Experts of a small language model: 160 SwiGLU neurons an expert.
Below are experts of layer 4 (counted from 0) of a mixture-of-experts language model. Rows are named gate (a neuron's input weights, with its number), up (a neuron's input weights, with its number), down (a neuron's output weights, with its number) and show model dimensions 64-127. Each number is 128 + 32 x the weight over its row's rms, rounded and kept within 0 to 255. Numbers have three digits each.
Before each expert's rows: "mostly gets" lists some tokens that are sent to it at least half of the time. This comes from a sample of Wikipedia text that the model never trained on.

# expert 27
mostly gets: " John", " David", " William", " James", " Michael", " Robert"
gate2:138172052128121158137108091161123080079131173182142117148089088114134117132164075107116098088113136111147093142113158119099094159093173125117068170147069137154098174108138105089143125153123099
up2:188132153153132157132095157155167167085152147114085139112175141134110166114144122140111155165133110125180151112107163167159126149189163115176087143130169137132154097151116139102142132139140162
down2:173164095108122147136171164125101176092109117144145184097166108139142144124137132106100157165084105136097104092092140160152123130184124137154056166120141138135095158098105098128112149066132151
gate3:137091120111172186125193148099131124131144164183168172126118082147123114130070128178170073153118093088123147087134146111148136143059131101117137131202106103100132139164091074148114141167113100
up3:176094135119104192124113160166115123141110128151147153117124083152112133148070123132139113108133066152161138192204152101167117184139114160150150134135119127096111161146110158157114095158128149
down3:127080144140169108089147132116179177080128193134161095151184055139128184121097197104108142112148183163143125138167108115090172123163078085085199068121057085115097141143130140106191141125117115

# expert 21
mostly gets: "-", "|", "====", "–"
gate2:139136065087112113168092046196144117100090133106127111155161147122141180115119145130074119163152142129143112156081055124178102113184138116123071065102114158131188117130141160092126104112080070
up2:222186184213152130109095083164141094121035163097151162135125148155134192133136164094143119100112108096098143200081145172157128190114170127173079166142059094112132114109113143117093167148119070
down2:138053107128071167195138118123142123115138062122092111144128165124085183162130122087097168147150070103136117092125081133134110114127163097148148128144115149205218158084058160149157147174149129
gate3:143161139117100131056155119069141103071195148114116168073110160079114123132167137085100118158155119139078143195100164120157082138144098161082099145168121108108145120194163140120119103113179073
up3:112165091115140132169129118186143028112191107121179088152132087125080148087134080197144141062126148120112075130094130205086142074105092111119145113100151133129123083131058087158163174153084181
down3:130159119170169126127161135183171135106171147140118046110115081153146126127126097153100140132147116085105126155065172133166147095102115047153168116177136131143110169127088128094104116128182184

# expert 2
mostly gets: ")", "\",", "}", "]", ");", "',"
gate2:085120113127125133118139115110156124126087147161096133152127131156100092112138107208140196105145134117090144129149125087130145159146131182092105131087091139063185100105208098168157105075150081
up2:103103115124094146132131189065170143155129161113091163137064076148149089122130159138137163153158132143172158106036094148101100048106160147146130184062100110082107129153149107159107107113147138
down2:099171173160138148139149122143099158131123138119130145141150143139135127105118095124132185074130160172136199159128073105128153119103120075113123151149148130154182078098124116074146139144124131
gate3:190113144193145094152171189186152144097144116093075150088123153081080172123157161139093159133175154149181088143116098181125091069100091183121123110139163151158152153148140111098143120143185101
up3:144161142100134143107089114102157164123150148150098173158142162163161108151108157146129156089128122120107142081177115184109158181108111119151135074145135145127099125127186175121168172150122101
down3:144164105101110091129133176109111158118113103166143154145077171119101116099105093077095131136137121112121121157060113102115147155079149153175162115130134127193118106099153105121109078067143058

# expert 19
mostly gets: "i", "ti", " dem", "ani", " Dem", "ari"
gate2:169188128140086142095147142179129163110116210157115153149128131158122123132151128184157175104146175137125175136122086132110205125137145157141127192152110135115098142180138105102159102128145156
up2:073157130078112088140159127138117100139079121112079078114129155134169137136180134151124137114079116149104118187210142057091193214117174144172092125108079103156125099160098152159156118182172130
down2:172208136118081111093088159090182137125088130061099097116115144140064123122139098152176122131110166129150135105134124119153113143163075100136156097131157139056160122115116189104137161096127127
gate3:134113122105110156123113139156097114098136094083164156133080094160076103135181091090145126179153134120117131091145094065124147154201096120151116145145071114144154135138129108134101155090145055
up3:158117152106156078167167125152102114118096148115105120114150122157124074166179138143147110169104157121167113195084089096097077150097104089112145140157101153102167122143053092162168156063136138
down3:107097079080124167136100105108127153143131085142088110163161163145083166127128131116141141157079046109068147116117122102133164152157135135163137153132172097147215105135118093155108093086106105

# expert 30
mostly gets: "inc", "ri", " tri", "riend", " Pri", " Fran"
gate0:068048165161183166116159117120110140148130160137098105121099167186069162089124128094108124075162086081122123097084114097145102161115113115155128142106153059131073107136181111152097113161091128
up0:088139154115164120125108116122175167119143158132182123096140110079096143144062110096129108157157161118117063129117080107135172133087075109166152179099175192137096139073076094146141208157227176
down0:150149167095145137110085090148150082080113075105087077092148141087180064127133088138157147134187138151116136147134111158129128063183096107128172136210104161109147109078165057116155173156130093
gate1:141104141169136143076070067168102167182170104100096098162082098138127175131072134120077063169095155115117116085101104108137128077163129150165115126091123088106195121062125139171102121131103168
up1:140143080147095172134110077105158147118080120113089087137138075149079149127053126078134133149116172146093144055088134115114148098179030108148111077201105196143150090119137094122099069126098176
down1:113115131203172163083112118135154134099129137128083128128139155125163119126105170151116147173159114193135167101120105082155124077106081119099172144139096135132106144150167113186158193187123182

# expert 11
mostly gets: " water", "iness", "self", "alth", "hip", "ical"
gate0:119172101192150132151142174146139168160048104100071164163146099063113154102163182119131125102136105088130165101128121144081116112076077163139134137145092141092136110141152129116099190127105118
up0:145128127102118156177132121150134135158119166117152202155122169113144135191141110169164156107108131129134150182109150151132128082076132107055134164187097131204072134137136103166133047077067148
down0:115123129134104135142153177207120154122174139158131132102123147096154156178116087136165091162146099129112105116069103093058136139138095087142119108125078158129100133138106096113090108085133123
gate1:148147109073146074130124128136088099168134160151181119156087125191131193111086113161136122102106124142132093181098123114116123147107136123107132143144113177099120181112107112145149184150184129
up1:124054118168136125126199077153156138130182133110101114145208197123083082082087115118156176121147160157123090126104131107084170124075123131137106176142138174142113066093098110134145146112114123
down1:068141127146107153171140163167114159109108147143140109096085091125128110186112199101149092142129141098145131120141148118108138116091117125177134107175100135137087093163155159144121127120065131

# expert 1
mostly gets: " un", " Un", " commun", "_{", " gen", " Ass"
gate0:146089176088092143057099114100152151117068176153185082083111157175117105165088186167078118116134121142180142159077184122099086110195084136153120111168103095047096184132136071138154118163102114
up0:067154145147071142134135166107162161088108136161111127127110163146120131100089134132138154151155150135100086116172126110136155093129173127134112121127141052114187139174161076163135087056187070
down0:188127108152111102103066155127149162076157081083064125168194149142160149150102081101128112180142075148134087104136082165189134120140097179130087136103136127080139127156083105129142102055186133
gate1:106147155108105108111090138078109149046157096120113142129067138091061166150167105119133149090101100113124085138128144173122094086173117127147184121154120047086152131123064133151137134090148174
up1:073100111118172121064133143138113180105110124177121142176109150175078154094084132171075133111114158119144127145088103123197120093202120189128168143142183144155107124120116149152107128134145111
down1:147053080111115121091135174108107111157094085184156143177164135086157088111123085126130158133146173101146115065081124155146076094139157138158151141150134164150116139077147101150128101096104086

# expert 3
mostly gets: " against", " into", " between", " around", " from", " about"
gate0:214104103116062174105140139087142119189130108111096184107115126117173130113144111168137144136129100120172154095061168127247159127103148145172124110140131141125126098139149129124126220107142195
up0:097125160166107106143120137172152064202160162107074154097143023145160116121165137139127145159074164120135123136134073185153106132147154112141173133095121108134157156127163108165144166089124096
down0:063125105148169141169121134098127161181092106103166121094171150108078135095140158134149135095061136076100177148114118117130101101168113142096117126115150113095153140130134019083085146173129156
gate1:162164112103095187155139123100120121070095136128142060133121080149090112149118107134189139122139117064099153103165113084139105163175136132086114084117076109118131106141093141150113054173133149
up1:116151119150136070130156081127162082103057129163181147218150124179166144127109087126200153110104158096074112115154106166084108085125104136124121146143137142121125166087173133168089160134137163
down1:100098140127166152159160184111108157176137098107128117075142127123151188076158141131080104092156121158182104089153124143110149107094169157116113117162137128140174120177129121156145051127148119

# expert 25
mostly gets: " top", "|---|\n", "|---|---|---|---", " each", "|---|---", "|\n"
gate2:050174145094096110154153105150148158128156128177199196138083137135101146117126104168102117131085141117159116189170160095131158146137151122100130115070173138088142131106138112095083090113106067
up2:134130202085142105087143189124155048128096188103073209172129145105130141112117132114161154140164142110124081109120119124086067089130063100150107148117119080067098161178121189133112098176110084
down2:143169082169150120158201135107145116126122098179076113093162135136104146162063116139167155087107093055110196094115106136122118096144118141166154141114128198165070170119157119141133189118092106
gate3:133158174139091122114061102126069110132161108197140128081187105101085156172136135114121115100148087103155106155099119131124141116119106169134136082106142109104125209067155182113071135113118113
up3:164128115162161189100148126145122151127100123113106146134138162131126156084166166072134161167103071125110100150167179117108155132124130098130118089138084154130147147120115182091115154108156096
down3:101087125098083088153128082113133138100122152079079194170147100126123110145091133192109110214141098107136169052144175127112128127150099141101081097145125067059164157127196093076131114172164137

# expert 29
mostly gets: " b", " inst", " follow", " form", "urb", " hand"
gate0:163099165119115136209179137132145134165115105092142208129139076164149120140138052206101143088161141156117143156117111099079197109131088133091143129100082084148136111111139146111151156188137118
up0:145152162159081150191194109127144068090130140108090100145170136138107166132124166075094089094138119112116121140083140145140113129104090105096094095142126142149129051096112116143193140085162171
down0:034107142125149079149155091073073130136076143145191115063107094119110126150157143185148146111194124102136149087146122109188091089136115137098120152116146109066162126181065144103112154140149148
gate1:149113139106171145172102113129122139042165085124178121205094089102053138137108162154206168142088101138140213130072167141114151181139118133123054140093151124118160121107194181073132140151142139
up1:188148125102111134112150151120143111136070190126126102121052106204120133139124134243157132116158129127089164116141171191110127112112102115136141141129161182166121153137155092139092087091148150
down1:172123130148106065091068125182126065179133126115083127119116163121108150079162147182115113176149104155183200160113109139171145113190140142129070128165141093140134114140069135130127132107176088

# expert 12
mostly gets: " University", " World", " House", " Army", " School", " Council"
gate0:144140137128097152125105132117157098123096151102137158161137175123128109081180186150134122135129061163115202088093105178196107115189150050094159175076154176142139151111101133144122150226162133
up0:127154143106177119124109072115177094122091166145093134132209152169082151138179194127195105177118126100133155119166118105120124139127115108100100138042132159111154126135150209110160155150083092
down0:162121179128180156153085149161151155137073114165146170114142127149116110151078123076120103096186137103139069094110120124125145121212139162139158124113141074108106096107147076121114084074085148
gate1:178097073112155129071176058099135181111121066087102177103127172119148100135107158126087103163099109121132160122113085119152162129134119123092173153121115103174172130093116133148141103110117118
up1:168164118100123101143164148120139153133214078120152155093128127092173144119171178172144106139138136146148139092115092070132071145051205196122087101122135147163068123098123149148132104113121167
down1:146120125148165092118091130112051175187109092093110173152106190099116103058171138089131162127156122122117116117129086088141091094132128089125110114142095113125126177135088089163146122130096091

# expert 13
mostly gets: " L", " l", " Bl", " bl", " Br", " Gl"
gate0:116094130099155096141103140128177162104100120088127142086146086170120087127176155099070200200130164167169110162137136151117092139154146108088199110140104167126158114176116126136112106142064086
up0:126117204184150123123168118168080098109121120181137088152052066126163169041110103108095086136078130154109126196156164147157111167207164151151111130113118123122174123140134203131119177133161141
down0:214132169125122113105152097140105056153141140118147134131150143076111098133107124108127122161153098061044164094126136153136124174115118084176126136117141139116084199139079095094152090100096125
gate1:175158161107125147153118101144121175084102125110132140118125095130147187127153114064115085082106126102116121188152126155132135101105153101145168174170135112115130192100116117119131059101102142
up1:129094186143131091127093114184118162134095103119091131083137126137144126143077182164087141088079125104152114112157134108192135176136106149160077156139148123111106071171196154156111152129131168
down1:099057162169120087145142149114104074185127165143154125142096089104100149112163159108116069116159097097147090121140118080150081126146130142113106088083096157138120112162092096140184124108133087

# expert 9
mostly gets: "um", " qu", " im", " prom", " Qu", " hel"
gate2:133086158089099129076140175161107117164101095136124127148112105118167163169164092150138135077147134105107123120134122113153084132170126147115118139144158148122066177114130091106098144181169096
up2:097143147120124119166105099109122128138139141130131074115134150178073143135163153154134090121072149075073123104150155156100166092111210169134128088172138172085148069130113151103119115172076121
down2:100151097138101169133067092109159132107082096148073150168145084078157116094127157173124133052108090143144103104044145136127162157148097157185138174099090131131154129097114185113142131178125050
gate3:176215128175141098121162167055100135085142153082093080198130122116176091189169147156106154078136076073129120094128119109108076108093133121155089146131132126083104113133156161085096126066126168
up3:133137140139099117174121116152069091127124181160138136137151138157173104155076117128143090103154090134089133135168124071085098054110153156159182120134070120129167091118152102129156132126128082
down3:143134118091147108108123104083156151080103185126156134100105151156138092095140082163153107129167135147143139102113092154101076151156085136098194133172051123160089154123068125113117115148151123

# expert 17
mostly gets: "M", "K", "R", "B", "H", "RA"
gate0:114175153135155164114123115105106121097116147148121175126179101103089172151134106120197088153124103133125158148118113111178167106110122111104061089121136114147074162138069175132097170118166142
up0:164164136151154115060031172127159169126137138081120073099089089130155107100051165161088151112123132086133100157115097155120144079165078142111156139113176153079113132091132135130105071097155098
down0:128116167107092125092138099117105194136119092121131115106139152169116153169121141140186136135112134061146164055100149159085131131159129131102148114173120086138074130073085068087206071128153132
gate1:109141118131168148131079135071168105151129111116113101111108101079100113080108125134133141099129094099136131113128148122159130167126136140146170181079172129104178118154128126076127059064108050
up1:125127128193106159151130121133134092070086126122106227102110130113137119104148161096191133127178173153123188131144110166129168203117143110134144163087162160100095095139154093169211084098169110
down1:100081179139092109138109096138077192130141097039156079094101165137186148135100134129058167191088101159183096141098183127120119161157141154133084046177097182151143157125120124133147131097142118

# expert 14
mostly gets: "19", "20", "18", "17", "29", "27"
gate25:130106112127125120127068160111132102158101145147168122076091111166133124087062182132145088147179175163196125139081166121173150113124122093122118137119096111161138107141131111123081158139134151
up25:101106125199095135139096155105097122104120134102193083118086103101129099151038138151077171109082168143069127095081132120103105118097131209099099173172084126106125156185178161153086073112162114
down25:139101173128104179149135161106149127107102059104124100127114083181079144176161111198105103150144170143098079124127093139156118115129115135139126081142136147189129086128125104202119092077146164
gate26:165096099085148101168204090069204135149107111106161090193110076151092088176071111107078117132087113118161104142132094102166195133069181136129131092206089111085105094148094089117160115143125172
up26:149140096152073131162143114090139090075148126101157097092150077099081095133142170107090091127126138114207178119135122151156073109104136121130073119085155139119102104097113066100099065129169124
down26:140179110043106151146110169142114114051138188149082144181107146183113143095136191191140094089180139126176142114094098138197111095165097090120118166147088149098117084088152093138108152177082160

# expert 18
mostly gets: ").", ".", "\".", ".\"", " ."
gate0:096146118185131145161088139141143144104101121144123130128070096120136160126057137111164139116119139130091131125154108122188112107101132125107107070135045134163141103190168151143174202127101098
up0:171164093140171155112114155071171063116124170125142103126142120170020142163190074152142099113137142109071164110086096087077110119103098160096191108144145024145175120131094143123084189104121102
down0:138100102167136156127114121109086111159140096120142149158138070178156083185145170146130132151112117119052183078157175131143163115073103095096136167177140128192156101077082082069121120174139128
gate1:144137134131094180079123122139135082150102094118152093157146076184152117124155155089126147175082103137158168123120115155154144169114114124107119132147112155137136139142128125091136060158169223
up1:149122117109198103146170141125179148117104141127087135152053128142163085129154092105136109122153128159144133185165132156169145101137160061102140105169147093119063164149114129098133156141138101
down1:126084106130095168122079115097144133156144120171078129136123153104111147148087175136206138141114184094081069123148087136129176121142110129108185103131151127136117126094139131138078164033117102

# expert 4
mostly gets: "ev", "ald", "ipp", " Angel", "ailway", "ov"
gate2:135106118182133180083098133093141144109136106097163160065111128147129154125132181167130030098127195187128115112074131078135197116092074174139133107159081138159098105145162142145141124146099127
up2:111152162114123079174062101219152130129179124147119152090123151187151149124167170156165069129096138172077195111150177089151116104192073171156170182135111156104124125130116135091168103077121126
down2:177097097111146123189109148131115147095069127123115106127202141091121126095099091140158098170091079115102124095124133068097064140080128094101168091136109090162069133130096103162078086114133169
gate3:111130200063108143062169139159098144085137134125054089127107146157103149070106099170099129179101163206125133111147139182102149110175115074128157120102076112157140114111145125139197161158110123
up3:167071133130138140133098158099189129126121062148081088160167119119116143095136113130117126112136163096090112134145127136178120153140116092127107082171150124125124167101165156162190125124096139
down3:094104153123161170172142146171119178178083181143114128151161172152178080025142103121192173125105108150119101182105100145175123127127131166084096127120116140120148095173175126127120132097112099

# expert 8
mostly gets: " Born", " lead", "merican", " Best", " football", " sing"
gate0:197147161099156188122114130114166173122119119123158109151118085158093117138172122203131024066135135149085171152143157215126049051164123111123067117093160177101139143133154091175127129117131121
up0:075127160131135164113086101109098112150121163084161122095097174180103063116186090097107142194089160100092142142073181153132132086119129132196106099100155164173080132111170113095097111140175052
down0:123148111160168143163139156170149158081132118152141164111091113121137122104078121116168220139117136147090139142081079143134136134103095182124097110192126148132139098170139109080141167093084129
gate1:108066120093137111127127075158085114181088171137179100197051121151090053135087137156113107166144213217132071114142088132101069138146179124130149143206163097137096112138092080158121178183155152
up1:198165097167082098121129136130086110159175106117138119112108125127167131031166103166079133067191135141195120106119119174163150161121125156105182082074148070146124205105118093148160116067183119
down1:104149164094098115125138135178127130097143147169112118116088098121108140086106201129159090116118098099139139096224129127045072131165081129150127063152140131086113096141124139113143098125180112

# expert 10
mostly gets: " def", " sp", " F", "ef", "-f", ":"
gate0:092109166102134125109160092102136126113139166086139106199094184124145123089160130088146155159143123176129143153102135094121138115161109096101181088199126118110116139093125145134122165161131111
up0:136152083138113141145172098140122169108156158114109071154131180127135070043112099060164136152202134112075084152102149094129168084177091115162152157126166182135131076090139167140135106136135099
down0:092143110124124052122156155169131156107109215100069094137133085078112181173113150084156151122088147136113141121135144115121124110092134087117160108096063156135142180147119107113165143170091128
gate1:069089129161115107129143170141179107117123140112108114165100127164141149109072113149156121130141129157092196063121160165102136173091103137177159120103039127153141077163087115109150087121111138
up1:079156143163151159141102128105165178148139176098107148152160132106111144154118127168110145173095098098109168148225126069122159149100091160120088073110131101114059086132123156166129180131133157
down1:132123136112088128134176113122152124130096172109054141123095107145182113126087152226139174162126112156157126180085132095125151111134104134134141094113113114124137147106139190107137097102163137

# expert 31
mostly gets: " began", " announced", " won", " used", " him", " joined"
gate2:149073092147116123114157140120087125129133168153069085139102084141104125114160153137085151164096147126161130130169143134084121108106110114127156150130082136152168084114116146118124085134132144
up2:104105164146163164132120147169109072176132087143138184134106147120164112167119147073053130134110118079184116111118048108156105098153055158108133138120133088139143112097163134140109171212133121
down2:074113153165127116131111107095107129139107144112117134080096084161182161141187164157111116189155097130153174107155087162125066194052197068135103134079139174087071098180076200128177125085126151
gate3:162101164132148145093126086158140131077061108083123109133119144080155081105104134116125135097129149048151114131135112064101146159131058112088139112180170139130151113186177148128083132183071159
up3:076162150118097143108126148090112132163141124188135086113096117158103120111151125107115113168106114103070180160093165144111131082167139106100130134073169117104115120119169107108150092156168128
down3:159140194131133158087177095106128108139161100123173107054134065141151133159130163154161150134148088175058102152117163107147134186110109139123182151097143133123150168133112127135138176205065100

# expert 23
mostly gets: " is", " been", " has", " was", " are", " would"
gate0:162113155093067111172143113106152142132141087075113143103113132070141115126082113134131103170169119112157147153124155152105107188111150137159161148123092080081089136170137167150095199198145141
up0:165101098179157143154124108103155152097095125175114141118144138136133127136122114103095134115124130109077087150093136139213168111061103115098127127133147080153102057124148145125105085077176138
down0:134098065068118138113206073090127111156194146128152094133141116137139150142109141165152082116118101138113195132101115112160211116148145087159152088167192077143115112085132104125108123151152178
gate1:118156071125130153076091122190168138067104128097143104084171120113118048181153114096126103140167136093109170131081095138110110171087168118092117148087142153089112114117148100146116101129121157
up1:162112161164096106146124027122206104140106128112079101169061117136135092107177125115153129154123171215150102099135174171152105132135126099150103148119133087084116155138156177152150120148128107
down1:093114113111127179045097133129119134122124150159107067137111117152113108122157125057177127130173119146051087185112160139087141117109103100112109160151156130145142070111135094160160145143140113

# expert 22
mostly gets: "\n", "\n\n", ".\n\n", ")\n", ".\n", " =\n\n"
gate0:203137171159116116128133153125116150135136179105118145102141133142127105141098117097104140152148137106090079157126161069128161147113130138099138144086131160134099144119139152114168218096122143
up0:165085131070152173163154131174155157147124161132153096113052167038157135104108125160092183096128129120206162158086175119132140135128140150188114110126098129088114154056147096134116133105140137
down0:132122118182102157130157134095100144157163114068136136191041110150130111176099133136115166129086094076102149119181189134113140125126137151130149135112095105136147190113147131141169160154108177
gate1:155124132063125093155080081096176125093098163130172167143117098124159111090061142098165177076133209100129148131134109178146165067102193069111062173107139119128163070108116128165087148121115132
up1:130163115065132109125081106119137133130155069109116111089182100137151138110116150136113104132147188171148176123185134135118195139120156130098100167168128122083066131115050129120081095102128126
down1:114156106121187145133110116145109159106101147059109188160138154138154095082107150094131139059151068088132145092120089151083126127109155122200119154088095106154149105154107151125185169154155117

# expert 16
mostly gets: " million", " km", "x", " ft", "00", "illion"
gate0:087108146150201138133090121136198098182115128082130146109182111115107086125114153149177105125076139080079186083120103144108166112119157164134150155055154158084119175119027130157100123190118058
up0:078161149137098131147142149113067148115107121150125063136050150131172118096125162167084154139109143103140149094135118186178165182147159111144093204139114115110131098117090150128092142089108133
down0:187060171104171158088115119057117130135143146093134088098098141079100132122145168128114154133111149123136114104123132119129151143189101165047079123150127149150129123117113150158117068147108099
gate1:113061201149124156150169103163134166097113123106134094120107132080148124134167086127155154160082125111116154122128152102115119112142130141124140113087160123163143108134146174102166088101111180
up1:103132107170136127181101150076140135149150162114132145144095160140113145097119133031111121151123157111101126139151138151118128124127144085165190143100137077126085179104150153075102181144113148
down1:134151149107132098131140123112108142144098115107131148125108131099125116135118118079102133125199182095146125134155164203113120119138145149107113126117149116150100129142127087097111147144082167

# expert 15
mostly gets: "itions", "ories", "ments", "ults", " information", " —"
gate0:159129105131154111143141120073160084122133136154171120087149133117084146152132113128064151167066093154137166154094183132066155114092134106153095106124114099179097120144141095140097134120123156
up0:164146129095138167128143115156128153123080086104194138112115118140123116086098066098132119142079121105077137110118116118161116121127085149155143128132143170089146140097034143103127171105074086
down0:128123129097159186147129151105089139086134138129076142130117110101143174135133111136087084139123089170106149174112074148182160075146109098062187127067131162144170126126149107162098105082119117
gate1:121122165172124129156161124117168107167120126113121115090168118169123122142125163086091141134108140061131161132143150161103151171184097150178132135097117177152063126120083073143121067122122117
up1:127088133158152116086121121193173092129114137112146151205145084140123167112134118106108127087154068144141087135116107095096151142151114136083158178066076135080196120073156207178089215083131091
down1:131097070156186109164204118157109119106151115129158170114161222099129134169092086061077095198099123136122201118109146142100123141114124078153106126113087148129087136121170156110100125191137092

# expert 0
mostly gets: "ah", "aj", "ur", "gh", "eh", "amb"
gate2:124129122152078121102131118120162119127126074121159052104157128102105101083123149131108156111137142143121110103118132082121138113158122096117092074100144112124137139089096249150070153146071147
up2:126146147151081143089121193159141124144113126146135114108112191119105130140086143132138112160128092187158139101161174164138181067099178145167159161088124161122107114153173097123183122099129117
down2:116186156095121097128176160167145150125126086158105124167151083132158134123145196176115126164123173177200143099112107117102158057169083114148130108114103096035115092108132131140116106135151052
gate3:131201099103067106081118147154135191132074127156163093079120074142141103115142080120106176116086183167059121120087172120102139139091134123152140121104061109097090066169119101134140158143118136
up3:105177129067110114069104135143168163169141125114138115145082106116065139092074159151128127084133078182081155210121109167106104173176139166133154194202118117125148089147137158195065058138128113
down3:103137116079084118067123142070116163065174113149172115066135138088102136096128181078134119161126154074144145144098148105037105091143100108132057187102179130172103117146156140156167125180179164

# expert 20
mostly gets: "che", " Ad", "ou", " I", " You", " Ber"
gate0:090126077121122131176142067152137081104125143173169093115117128142140146211144174113176142161100126067129128122167095106146136123118137092199138089138101167156130117070111129140106056117157138
up0:116129130189127116079124144101151118102134142119176131117130134101185113081144114112092135079144189121103167128150132114137160180113164110155146081138053125149135127074149117135157166137110158
down0:112109140087145182189121138130135108136123112123125127121164058185126168082113113155116164136076121132156132132159161125132145093129124112147142151170081151132138081144149135136128069134157070
gate1:153135109144118071173153172097050125194131124122187151078129071113089190154157139089173147123071172107108112134140156123169159116127149091120141110129137144159153182101127107081167138134086100
up1:120125140093143163099122065079180131139118167184121093186108101155108106122058115186079132119116075169101148101144152114125162136094183088131102163135065170116050131142103099132123168139153120
down1:063159158131147093088118105093089165122153100138165106138103172123128125143108125140138102108105098121159101140103103106089099151127134124122107173145093088137151131175093095149186165113098136

# expert 26
mostly gets: "″", "″N", "′", "°N", "°", " ·"
gate2:171094085132144172113113141178118098182166168106116161187067167124164162110148168149083177116092196107107152133135063112099135145139057169086150103152143125123108143142110192120139169112114111
up2:055197168175163144141166131123138161178137160042114125181128172118116134133110091139165112164131149118158182155135112128118164130165159132132082141123129112184140213109057153142154134127141130
down2:140108158092161124128118094108168134092119136151075132149100098121120110155070135161107155109179072136171155139137105165117114096175099139126123134133130081151104090130148178112146086137105103
gate3:137108130123194128133160181114068080130126119097090114178140158138144091179086151120104113170145130165141182074176092210132111145133132077140156150179085139142089111146180180116152155159104137
up3:141139140133120123178130054087101099195095090158069113141135153094123092115111193174151156159143063213096164109089116165095087158151161099138179109158081121082094128151152118140143141168175109
down3:091089177144157174097148198138116090075130156159092151129101159122106088127142131110188132109079140139157133138178092174130139175104146066120176131080057097149118164116118139133107149169102131